{"n_experts": 16, "routed_scale": 5.53, "router_z_loss": 0.001, "norm": "rmsnorm", "rope_base": 100000.0, "rope_fraction": 1.0, "lr_head": 0.00663}
Below are experts of layer 3 (counted from 0) of a mixture-of-experts language model. Rows are named router (the router's row for the expert), up (a neuron's input weights, with its number), down (a neuron's output weights, with its number) and show model dimensions 160-319. Each number is 50 + 12 x the weight over its row's rms, rounded and kept within 0 to 99.
After each expert's rows: "comes before" lists some tokens at least twice as common just after its tokens as in all text. This comes from a sample of Wikipedia text that the model never trained on. Tokens count by the router's weight.

# expert 9
router:41 42 41 54 48 46 33 60 37 56 39 37 65 45 31 50 40 37 60 48 62 69 38 51 61 58 40 57 45 59 63 54 36 49 25 59 43 67 19 54 51 64 41 53 67 47 49 69 53 65 62 36 34 56 61 78 39 47 34 60 33 67 60 46 54 54 34 56 58 40 42 42 59 43 56 48 57 42 43 66 57 54 42 57 61 45 61 31 40 38 81 44 53 62 67 42 48 49 63 36 63 45 77 49 54 58 63 58 35 42 61 54 53 58 64 64 55 33 34 37 27 30 45 54 34 38 68 54 37 42 62 34 41 43 44 70 52 71 42 31 41 55 67 60 54 59 68 59 66 66 71 62 40 59 62 71 58 64 30 61
up40:45 36 42 28 34 64 37 31 38 71 38 80 46 59 43 49 44 65 72 63 60 49 59 40 61 42 62 74 59 49 50 42 51 43 44 42 62 51 43 47 42 53 52 63 63 50 30 55 68 50 78 51 56 55 37 62 59 45 49 40 41 44 41 25 54 41 38 73 33 54 49 37 74 46 51 50 44 22 37 51 42 52 58 44 76 56 49 38 35 49 43 38 38 65 63 46 43 45 51 46 55 55 47 48 27 61 47 59 45 57 63 41 41 57 51 57 73 52 41 54 38 46 35 63 58 42 47 67 60 60 44 64 35 57 54 40 42 50 31 58 50 43 35 77 54 74 58 57 29 50 26 56 39 40 23 53 47 41 60 54
down40:56 66 33 34 52 68 63 52 51 32 56 40 43 48 46 64 45 49 57 70 40 59 37 58 39 35 26 47 42 43 48 66 58 54 59 40 69 58 43 45 65 48 60 56 42 70 61 56 64 50 48 68 33 49 60 46 54 59 51 52 47 62 67 42 45 65 47 44 38 48 30 64 53 30 36 49 28 65 64 66 37 49 66 49 40 60 53 46 52 78 56 52 54 69 43 45 59 35 59 62 64 70 43 56 45 46 46 38 59 62 41 56 64 52 16 65 46 21 51 64 49 72 33 78 64 52 51 54 58 48 73 48 56 67 49 60 30 47 51 54 56 54 57 44 69 52 46 48 53 52 57 35 67 44 55 53 49 79 63 54
up41:43 61 40 58 51 48 25 60 52 54 54 50 41 55 55 43 38 50 29 58 31 49 58 61 66 57 56 59 44 33 60 65 47 72 46 75 35 51 47 21 50 53 51 51 58 48 46 61 61 25 78 31 54 36 56 57 28 49 44 52 44 68 29 51 56 51 34 84 55 62 45 49 62 56 43 50 52 19 48 66 50 56 28 53 70 33 67 29 38 78 47 57 56 47 58 74 68 52 70 48 47 70 64 50 36 51 39 61 53 48 52 57 41 61 43 52 34 73 36 46 39 49 51 14 56 53 55 50 52 67 47 29 35 36 47 77 54 51 47 51 29 49 42 59 76 57 39 49 64 52 64 66 67 36 54 53 63 55 53 63
down41:66 58 44 64 49 36 24 27 61 55 59 64 46 55 35 50 48 41 63 51 36 39 45 47 58 57 59 37 42 56 59 74 46 57 42 30 57 32 72 60 54 30 46 57 38 49 51 39 57 69 40 67 23 44 59 56 35 58 41 38 57 56 54 42 61 49 51 74 44 46 64 32 60 48 31 73 55 39 65 48 60 40 55 62 63 56 37 61 49 40 62 58 43 54 72 36 52 63 33 52 25 51 49 69 43 46 64 62 31 43 41 50 45 53 59 23 38 51 46 55 74 48 61 70 63 49 35 48 56 39 39 50 51 41 51 38 66 53 33 64 50 45 36 59 59 42 50 64 70 63 49 51 38 63 59 31 50 55 60 59
up42:41 45 52 32 31 29 53 35 45 58 49 53 30 48 59 43 54 71 37 58 45 41 59 41 65 69 42 54 46 53 61 60 46 51 37 37 45 46 46 54 20 34 71 48 43 59 48 63 41 49 47 25 42 59 54 42 24 63 66 51 53 40 47 25 65 57 54 36 21 58 50 55 43 52 37 44 52 45 70 70 46 58 64 62 61 54 56 40 46 56 55 63 56 53 69 45 60 36 59 35 31 56 57 57 44 52 38 69 53 68 41 56 31 54 53 51 44 56 47 40 48 48 44 48 36 30 26 61 52 74 61 53 43 49 54 61 64 52 56 38 47 47 34 49 58 55 34 62 57 59 51 38 55 48 46 47 64 43 54 51
down42:67 54 63 46 65 53 59 54 61 38 37 33 29 47 67 54 47 34 32 41 53 26 30 60 48 32 61 36 49 56 56 57 51 62 55 49 46 38 52 41 57 66 15 54 67 46 40 58 42 31 74 66 48 42 45 56 36 49 67 39 45 53 37 59 58 50 43 29 79 56 52 48 37 61 51 29 34 41 42 34 48 61 52 56 61 43 50 57 39 48 20 63 50 38 42 38 54 36 43 24 34 34 77 40 40 61 54 52 64 33 46 47 65 43 40 55 53 50 68 47 49 68 39 64 47 46 52 55 56 42 57 46 52 74 57 39 51 55 49 35 59 53 42 47 52 66 42 52 44 50 52 70 44 62 66 56 63 69 50 48
comes before: "\n", "|", " The", " He", " In", " It"

# expert 5
router:41 43 41 53 47 46 33 60 36 55 39 37 64 45 31 50 40 38 60 47 62 69 38 50 60 58 40 58 45 60 63 54 37 49 25 59 42 66 19 54 51 65 40 53 67 47 49 69 53 65 62 36 34 56 61 79 39 46 34 61 33 67 60 46 54 54 34 56 57 40 42 43 59 43 56 47 57 43 43 67 58 53 42 58 61 46 61 31 40 38 81 44 53 62 67 42 48 49 63 36 64 45 74 50 54 58 64 58 35 42 61 55 52 58 64 64 55 33 34 37 27 31 45 54 34 39 68 55 37 43 62 34 41 43 44 71 52 71 41 31 40 54 68 60 55 60 68 59 66 66 71 62 40 60 62 71 58 64 30 61
up0:43 40 40 45 35 32 47 61 28 67 44 36 46 39 45 58 51 41 56 46 38 56 42 47 83 55 43 37 40 28 50 65 58 55 75 56 40 23 42 39 51 61 31 49 36 63 53 44 40 53 50 52 41 42 62 50 46 65 54 60 59 57 69 52 44 38 54 46 59 45 47 51 40 43 28 47 60 38 36 52 48 38 58 35 47 33 35 49 40 19 60 30 49 43 54 53 60 50 61 46 36 60 52 53 45 72 45 56 69 61 55 39 39 55 21 44 47 33 49 42 33 45 53 41 36 59 50 49 42 44 70 68 54 65 51 57 83 61 39 33 65 52 60 77 46 52 51 47 63 58 70 37 46 63 30 65 59 60 39 53
down0:45 71 50 60 54 64 71 50 44 61 39 51 62 32 57 56 59 39 56 36 48 34 50 44 53 54 41 57 49 44 62 48 52 43 58 82 65 35 50 29 47 35 54 52 67 57 44 23 37 41 54 61 62 45 11 54 57 62 34 56 33 29 67 45 37 45 36 45 38 44 45 58 52 36 79 52 36 49 41 35 66 66 50 69 39 39 71 73 58 59 60 47 71 68 39 63 51 51 62 44 38 62 84 65 34 52 40 65 58 43 76 35 46 49 63 51 34 37 75 44 61 44 48 49 55 43 60 58 44 65 43 51 52 50 58 65 39 62 52 68 67 58 57 45 54 65 51 71 43 59 38 57 37 45 68 44 45 47 34 72
up1:57 50 41 58 47 42 46 50 64 39 65 69 51 31 33 64 52 39 69 47 45 63 47 41 55 63 65 56 62 71 48 55 27 41 37 44 34 51 57 52 55 55 59 73 60 33 15 54 58 59 57 35 43 36 57 59 63 42 45 42 23 67 52 66 38 71 56 37 53 58 42 63 69 53 44 41 61 48 38 69 95 72 43 61 60 39 47 51 45 56 36 51 56 54 57 45 44 46 63 47 42 47 38 45 50 35 69 76 50 43 51 54 31 68 62 60 35 55 65 46 58 69 30 47 38 15 63 48 29 44 73 38 33 33 27 53 37 42 37 57 44 37 42 62 56 61 40 76 40 49 47 61 55 53 59 46 57 65 51 67
down1:48 43 42 61 51 35 49 31 71 38 35 28 50 81 49 47 54 47 42 48 75 46 34 51 58 57 66 39 32 73 57 46 57 59 26 37 31 67 46 40 48 50 68 59 40 50 50 63 61 48 63 53 52 47 61 63 69 47 73 41 69 51 50 67 59 50 63 55 49 35 50 42 44 33 39 55 34 66 59 66 34 70 70 68 45 48 51 46 65 50 34 48 46 63 45 58 47 59 54 73 49 57 50 32 60 58 65 50 43 71 41 40 45 54 43 32 74 54 45 63 63 48 52 43 66 34 47 72 60 44 62 31 37 60 55 34 57 51 54 52 36 47 33 43 72 62 33 42 52 37 51 51 33 55 27 37 32 20 52 31
up2:55 34 29 49 53 41 31 59 45 72 49 36 57 39 54 50 39 31 59 33 58 30 51 29 42 58 58 73 63 40 57 48 31 33 44 53 42 55 51 41 54 53 60 59 30 46 41 51 29 54 52 42 55 45 61 34 53 60 83 55 41 53 50 48 61 36 89 58 46 57 45 58 71 60 64 50 47 50 43 53 70 42 57 63 49 54 53 61 49 48 60 47 62 59 38 40 50 35 48 39 59 36 52 46 48 49 40 53 39 64 41 45 32 57 71 39 55 41 42 44 39 54 44 43 46 58 56 41 49 49 42 62 62 62 25 73 49 54 65 37 41 54 67 50 38 42 64 44 57 52 29 61 41 39 36 55 43 50 29 92
down2:50 53 62 64 23 47 62 53 51 40 27 34 26 52 49 44 46 34 60 44 34 24 56 50 82 58 60 51 32 61 50 49 42 19 50 57 36 42 62 57 49 34 31 48 32 76 66 47 51 50 64 50 50 51 54 44 44 40 40 52 61 50 38 60 39 56 62 69 72 64 41 69 55 62 49 59 46 49 49 69 76 43 60 57 56 40 63 46 44 53 42 51 78 49 45 34 49 35 36 39 37 53 71 48 86 29 56 47 52 49 40 47 67 43 38 48 48 43 68 53 57 47 53 50 59 31 60 67 54 22 51 39 51 61 34 32 71 34 37 24 51 46 69 55 54 75 38 49 37 50 49 49 40 41 46 53 69 66 77 43
comes before: "9", "0", "8", "5", "7", "6"

# expert 8
router:52 44 32 67 60 49 37 70 28 50 45 36 72 32 28 41 50 37 55 54 61 49 46 41 64 73 39 51 51 45 53 57 48 55 34 59 31 71 30 31 64 73 40 51 63 44 44 59 44 49 54 29 43 56 49 53 48 41 45 41 41 51 77 53 53 57 49 42 53 40 30 72 52 33 65 63 43 51 59 53 69 79 47 51 54 49 55 47 48 46 66 34 42 59 66 30 32 37 56 46 55 42 63 45 61 50 62 69 29 43 39 62 49 62 50 52 61 42 45 52 40 41 37 60 56 32 43 52 53 41 76 35 51 23 28 62 38 53 51 30 50 52 73 62 59 60 59 57 79 62 76 64 35 43 64 71 55 61 39 64
up0:50 26 50 33 46 55 49 67 57 47 49 49 45 40 41 36 74 43 59 16 58 45 33 66 72 41 51 42 34 42 39 52 58 50 49 83 42 19 44 42 51 44 16 46 47 31 49 48 46 36 44 45 61 54 44 60 63 66 46 55 52 41 65 54 61 50 65 60 55 63 31 39 81 51 38 70 67 40 63 62 31 48 63 59 56 21 52 73 32 47 51 40 34 53 51 35 57 46 66 42 34 39 48 71 64 66 48 57 54 54 58 54 52 35 33 57 81 39 37 39 43 43 33 38 45 48 58 49 82 61 62 64 49 39 47 32 50 76 41 45 49 55 38 38 67 47 51 45 51 47 76 49 53 40 47 67 46 36 54 45
down0:53 70 51 70 69 70 61 37 56 67 49 42 33 66 53 59 59 60 42 50 65 54 44 42 33 77 64 38 63 38 41 37 36 50 32 44 51 48 44 61 64 29 50 56 44 42 67 45 35 41 42 49 39 27 62 41 60 43 67 63 54 38 60 53 28 49 29 40 29 48 62 43 26 26 51 53 44 38 48 37 78 58 56 42 42 47 45 33 55 21 24 46 44 60 54 53 55 69 44 53 35 46 56 46 29 60 55 56 39 52 37 68 36 80 63 42 38 55 69 55 54 48 55 64 38 53 49 51 46 55 47 51 54 45 27 51 38 49 68 51 58 59 66 65 53 45 40 36 60 57 39 65 48 57 68 54 61 74 44 41
up1:60 56 25 59 55 40 43 57 60 46 61 53 43 42 46 82 33 25 59 64 54 58 34 67 35 57 62 71 64 60 49 58 46 66 44 32 50 61 67 61 45 54 59 55 59 46 32 58 35 27 29 42 56 47 55 60 64 44 53 50 33 45 55 45 45 55 32 55 46 56 47 42 54 36 46 54 39 46 38 63 65 58 43 45 50 40 57 48 47 28 42 66 55 42 50 37 44 56 52 50 49 43 36 43 27 39 54 68 70 65 48 49 36 65 58 51 53 61 54 58 52 67 35 58 48 34 69 51 31 75 54 43 48 40 28 52 50 61 42 56 38 46 70 52 41 53 34 62 43 45 37 34 41 60 36 28 60 68 55 57
down1:61 40 36 45 50 45 38 53 61 48 49 49 35 66 56 43 46 43 61 50 51 37 46 56 43 54 54 37 67 61 46 40 51 69 52 53 58 67 49 48 31 51 52 42 35 55 34 68 57 64 49 49 63 51 31 49 55 48 79 56 56 67 35 48 37 36 61 46 26 47 61 54 57 34 56 43 34 77 54 57 20 54 44 61 27 70 51 42 46 49 50 56 53 36 30 50 67 59 63 79 40 59 70 39 40 66 66 33 53 75 33 53 42 47 57 20 48 45 47 76 52 50 58 46 64 34 61 60 32 66 62 16 55 58 25 44 32 47 61 66 55 40 68 30 63 56 71 45 46 38 60 41 52 35 33 56 49 28 61 60
up2:56 41 33 58 30 41 30 38 28 48 37 47 48 54 34 33 43 65 53 68 67 51 51 26 58 33 55 60 38 61 60 53 51 50 46 40 51 59 55 31 57 44 39 61 37 66 62 66 55 44 45 38 41 40 67 37 44 51 64 41 58 57 54 60 57 42 41 45 38 21 40 63 79 54 52 44 50 69 49 27 40 72 57 51 76 52 40 46 38 56 46 38 66 51 38 10 42 45 37 50 53 18 60 35 55 66 42 52 47 46 47 55 40 59 64 44 57 44 58 70 63 20 51 58 37 39 50 68 59 49 41 61 42 40 44 51 44 59 44 46 52 51 63 69 47 63 50 46 58 66 42 40 56 38 56 63 54 58 55 42
down2:46 28 58 53 56 49 48 59 30 65 36 66 49 51 46 68 54 55 38 64 58 42 35 52 58 54 61 43 63 50 55 42 41 64 67 59 53 40 38 37 35 76 37 50 53 46 47 58 40 26 39 43 59 46 35 51 52 39 59 42 47 76 84 32 35 28 70 38 61 39 37 36 41 42 56 80 49 43 75 41 66 43 53 49 42 56 70 42 42 43 62 45 45 46 33 42 57 53 66 65 60 45 71 49 60 37 53 22 47 55 32 55 29 34 53 57 33 33 69 60 41 36 62 51 40 53 31 32 47 51 51 43 62 55 38 61 40 48 63 59 58 40 54 41 46 58 63 74 34 59 56 39 61 27 69 53 53 56 53 53
comes before: ",", " of", " and", " in", " to", " for"

# expert 11
router:41 42 41 54 48 46 33 60 37 56 39 37 64 45 31 50 40 38 60 48 61 69 38 51 60 59 40 58 45 59 63 54 37 49 24 60 42 66 19 54 51 65 40 53 66 47 49 69 53 65 62 36 34 56 61 79 39 47 34 61 33 66 60 46 54 54 34 56 58 40 41 43 60 43 56 48 57 43 43 67 57 54 42 57 61 45 61 32 40 38 81 44 53 62 67 42 49 50 62 37 64 45 72 49 54 58 64 58 35 42 60 55 53 58 64 64 55 33 34 38 27 30 45 53 34 39 68 54 37 43 62 34 41 43 44 71 52 71 42 31 40 58 68 60 54 59 68 58 66 66 70 61 40 60 62 71 58 64 30 61
up13:50 62 54 27 40 45 36 35 47 48 27 34 58 74 47 48 48 16 24 47 54 44 59 55 57 34 61 55 61 63 53 51 40 55 37 42 40 52 52 62 52 46 60 40 56 59 56 43 36 74 47 36 66 64 47 51 63 55 62 56 43 59 58 60 26 44 53 48 47 40 60 42 55 52 62 42 52 45 20 28 65 59 52 32 52 48 67 49 56 52 62 67 23 43 45 49 49 59 59 48 45 45 40 46 63 56 43 57 51 46 59 48 58 43 65 56 38 42 61 57 18 66 41 41 45 27 33 59 59 46 55 59 58 54 50 59 31 35 33 38 36 43 44 57 60 55 74 48 77 47 63 39 38 69 46 44 68 53 35 70
down13:53 70 49 55 47 45 42 54 63 49 67 78 41 64 36 47 68 73 59 59 54 52 68 36 40 60 30 41 50 29 54 46 50 42 51 68 47 36 54 46 19 61 21 24 57 46 49 50 26 50 49 46 40 45 41 53 40 58 47 24 55 38 54 67 39 41 67 42 50 53 49 41 67 60 29 48 46 54 42 63 60 36 51 51 58 49 67 60 48 42 45 43 44 50 60 46 57 42 53 52 52 55 19 42 25 50 41 78 50 41 45 52 56 50 51 46 68 47 40 34 42 59 70 48 39 58 36 59 47 43 40 58 37 49 38 50 64 60 51 36 47 76 35 50 50 68 49 61 39 42 21 67 61 48 36 36 45 46 61 34
up14:45 36 51 56 48 42 24 49 41 39 27 52 53 61 66 35 42 52 76 50 72 39 23 25 57 51 43 73 47 66 54 46 46 51 45 43 65 70 39 60 60 45 41 69 35 64 42 41 55 42 43 46 46 83 45 45 32 56 68 45 54 54 63 51 46 33 59 40 61 38 60 40 75 52 67 78 44 52 33 60 40 43 54 60 58 45 45 41 45 58 49 63 59 50 69 56 54 59 77 54 39 68 53 39 58 79 52 61 44 45 48 39 58 68 45 42 84 64 36 38 61 46 53 43 41 54 44 70 45 31 47 42 37 66 44 52 42 50 59 55 45 73 45 60 49 43 39 25 61 66 42 53 57 45 51 47 51 38 56 41
down14:29 48 53 52 52 47 42 27 36 40 44 40 38 38 50 74 37 66 26 65 23 34 50 45 51 66 37 36 72 42 26 46 60 39 56 57 44 40 57 69 50 61 58 67 38 37 46 26 60 55 54 58 44 47 59 53 47 40 60 49 42 48 56 38 45 44 41 52 41 58 53 64 25 47 36 42 44 54 65 45 45 51 68 45 24 67 48 61 45 81 41 31 48 38 43 58 66 45 44 39 65 37 64 49 45 52 59 53 62 43 37 48 52 48 47 39 73 54 79 37 56 67 56 82 46 55 31 70 40 48 43 71 54 47 39 87 52 40 69 45 27 52 33 41 32 45 35 41 35 34 55 46 54 61 56 39 75 63 48 49
up15:33 34 35 51 71 34 38 50 68 60 53 38 38 65 54 51 41 34 69 22 46 57 54 48 57 51 40 58 55 33 60 38 42 43 34 51 51 49 45 59 47 52 35 61 45 56 59 54 73 80 35 33 61 51 56 36 52 35 44 51 36 44 73 45 23 61 50 37 45 39 44 21 54 45 63 63 54 31 61 61 43 60 38 51 45 59 57 40 48 67 48 57 54 46 49 38 52 40 46 38 57 31 64 46 53 50 35 52 40 55 59 56 46 62 70 43 55 45 41 64 50 32 44 45 38 19 46 58 30 48 54 39 54 48 34 71 39 52 78 33 41 37 63 41 42 33 47 53 49 68 66 46 52 84 55 48 19 50 59 57
down15:26 58 41 18 46 59 42 55 52 55 50 38 37 49 70 62 59 46 29 34 17 39 41 44 43 48 50 34 31 61 68 50 57 46 55 59 38 53 53 54 42 46 48 46 64 28 29 32 43 35 57 62 46 40 56 68 51 46 19 56 45 65 26 65 78 61 35 46 63 50 58 45 45 22 69 36 43 51 58 35 28 54 33 38 61 43 60 36 51 42 23 53 59 54 56 56 59 40 45 53 53 41 58 49 43 44 67 40 44 51 61 38 48 63 58 58 22 48 38 45 24 63 55 32 48 50 52 52 51 45 61 41 36 55 55 42 54 56 46 55 49 83 35 46 59 47 50 60 50 42 50 50 40 39 56 43 31 45 48 42
comes before: "1", "2", "0", "3", "4", "6"

# expert 15
router:40 42 41 54 48 46 33 60 37 56 39 37 65 45 31 50 40 38 60 47 61 69 38 51 61 58 40 58 45 60 63 55 37 49 25 60 43 67 19 54 51 64 41 52 66 47 49 69 53 65 62 35 33 56 61 78 39 46 35 61 33 66 60 46 54 54 34 56 58 40 42 42 59 43 55 48 56 42 43 67 57 53 43 58 61 45 61 32 41 38 81 44 53 62 66 42 49 49 62 36 63 45 76 49 53 58 64 58 35 42 61 55 53 57 63 64 55 33 34 37 27 30 45 54 34 39 68 54 38 42 62 34 41 43 44 71 51 71 41 31 41 55 67 60 54 60 68 58 66 66 70 62 40 60 62 71 58 64 30 61
up13:24 57 47 55 52 50 49 67 43 66 55 50 58 54 50 27 41 22 38 42 42 52 63 73 54 50 58 43 39 60 42 39 68 57 39 37 40 57 43 49 34 50 58 56 47 53 35 58 54 72 57 39 45 51 61 52 40 71 62 48 57 29 52 66 10 40 34 51 58 48 58 41 58 68 63 55 64 42 56 27 44 66 53 31 41 30 50 49 40 47 64 55 50 60 55 31 53 71 56 40 48 37 46 47 45 53 34 61 42 31 83 40 63 41 68 49 39 55 58 44 52 53 41 39 41 62 58 67 51 50 39 56 39 45 52 75 45 48 35 48 41 51 42 67 42 58 54 37 64 37 54 44 51 51 35 41 57 56 53 75
down13:43 49 45 60 68 47 68 55 58 41 50 48 67 45 47 13 46 62 55 46 39 44 62 56 47 63 49 46 40 61 84 57 37 55 66 51 32 50 87 48 24 55 33 37 53 66 36 55 43 28 51 69 48 60 63 36 27 69 34 52 51 43 45 55 45 49 36 48 33 48 66 53 57 58 40 69 64 75 59 49 60 51 56 43 67 49 48 51 45 55 65 45 63 55 51 19 58 36 27 64 52 37 65 51 43 56 52 69 46 37 64 51 42 70 70 48 77 40 31 45 56 47 64 59 45 48 49 41 73 64 33 73 26 50 22 49 71 41 37 47 40 63 63 36 59 68 51 42 64 68 56 38 56 29 58 73 64 39 41 73
up14:54 36 41 46 58 51 45 59 42 45 35 61 63 40 49 31 51 47 61 46 80 58 38 51 52 32 48 59 42 81 47 53 50 57 40 61 43 59 51 46 68 46 51 54 31 46 46 31 52 48 71 41 60 63 45 47 28 55 60 42 51 50 78 45 70 30 70 57 54 46 56 33 65 59 63 67 71 26 30 49 40 28 67 54 59 52 62 48 40 52 66 67 40 52 52 46 58 65 60 58 63 54 65 66 80 59 58 61 42 64 40 32 65 67 50 56 69 67 24 40 55 31 63 44 34 54 61 61 49 42 43 49 40 35 65 32 41 37 46 32 61 36 41 40 62 62 39 31 43 70 47 45 36 79 61 55 27 50 51 52
down14:40 74 48 58 54 22 33 46 34 44 54 33 59 55 43 63 45 44 34 51 39 47 51 35 59 68 51 29 73 42 54 46 70 28 49 58 37 38 43 61 36 53 45 56 42 48 45 36 55 54 45 54 49 63 64 66 49 45 40 44 34 56 74 48 53 49 43 40 40 75 40 59 34 48 52 78 47 48 45 41 50 73 54 35 40 71 26 61 41 42 45 42 49 24 45 50 52 42 40 48 53 33 71 51 43 40 73 45 65 58 41 31 38 42 52 48 25 38 78 38 59 48 54 65 68 55 54 68 33 56 38 64 55 64 39 68 43 37 52 53 59 50 73 67 55 32 47 40 30 48 34 35 52 56 34 39 65 62 53 46
up15:40 55 59 26 70 33 30 58 51 65 44 38 66 52 58 47 61 32 51 42 50 58 57 57 47 58 59 55 43 43 59 40 58 39 36 30 32 40 47 75 33 52 46 51 43 48 63 61 60 54 40 35 73 68 62 36 45 32 42 53 36 48 62 48 20 54 44 48 43 50 48 20 51 45 58 56 62 48 63 52 77 55 51 59 50 51 59 43 49 61 46 52 61 47 43 44 57 46 48 41 48 33 60 34 57 60 27 75 44 48 61 57 56 49 53 53 50 46 34 66 48 40 36 43 27 22 38 47 55 72 57 39 49 37 62 65 48 55 66 48 55 55 68 53 45 40 60 60 45 63 60 60 54 63 62 60 29 49 48 56
down15:33 51 61 44 34 61 45 75 56 68 45 52 50 51 53 62 74 51 31 43 34 62 62 39 32 41 61 59 47 51 55 64 40 46 56 63 47 42 62 51 40 17 44 31 59 50 41 36 43 46 48 43 61 46 62 49 15 83 24 49 55 43 43 64 56 74 38 62 37 50 53 63 52 55 51 42 42 55 40 37 70 42 54 61 57 43 48 41 51 34 32 55 42 35 64 49 33 58 60 45 76 53 22 43 60 50 65 36 44 66 45 51 59 67 29 43 67 44 74 62 37 66 46 42 25 42 53 35 51 53 74 39 20 51 40 65 59 51 54 70 65 51 46 44 63 55 47 42 45 49 35 24 34 23 54 50 70 45 44 58
comes before: " |", "2", "1", "3", "7", "5"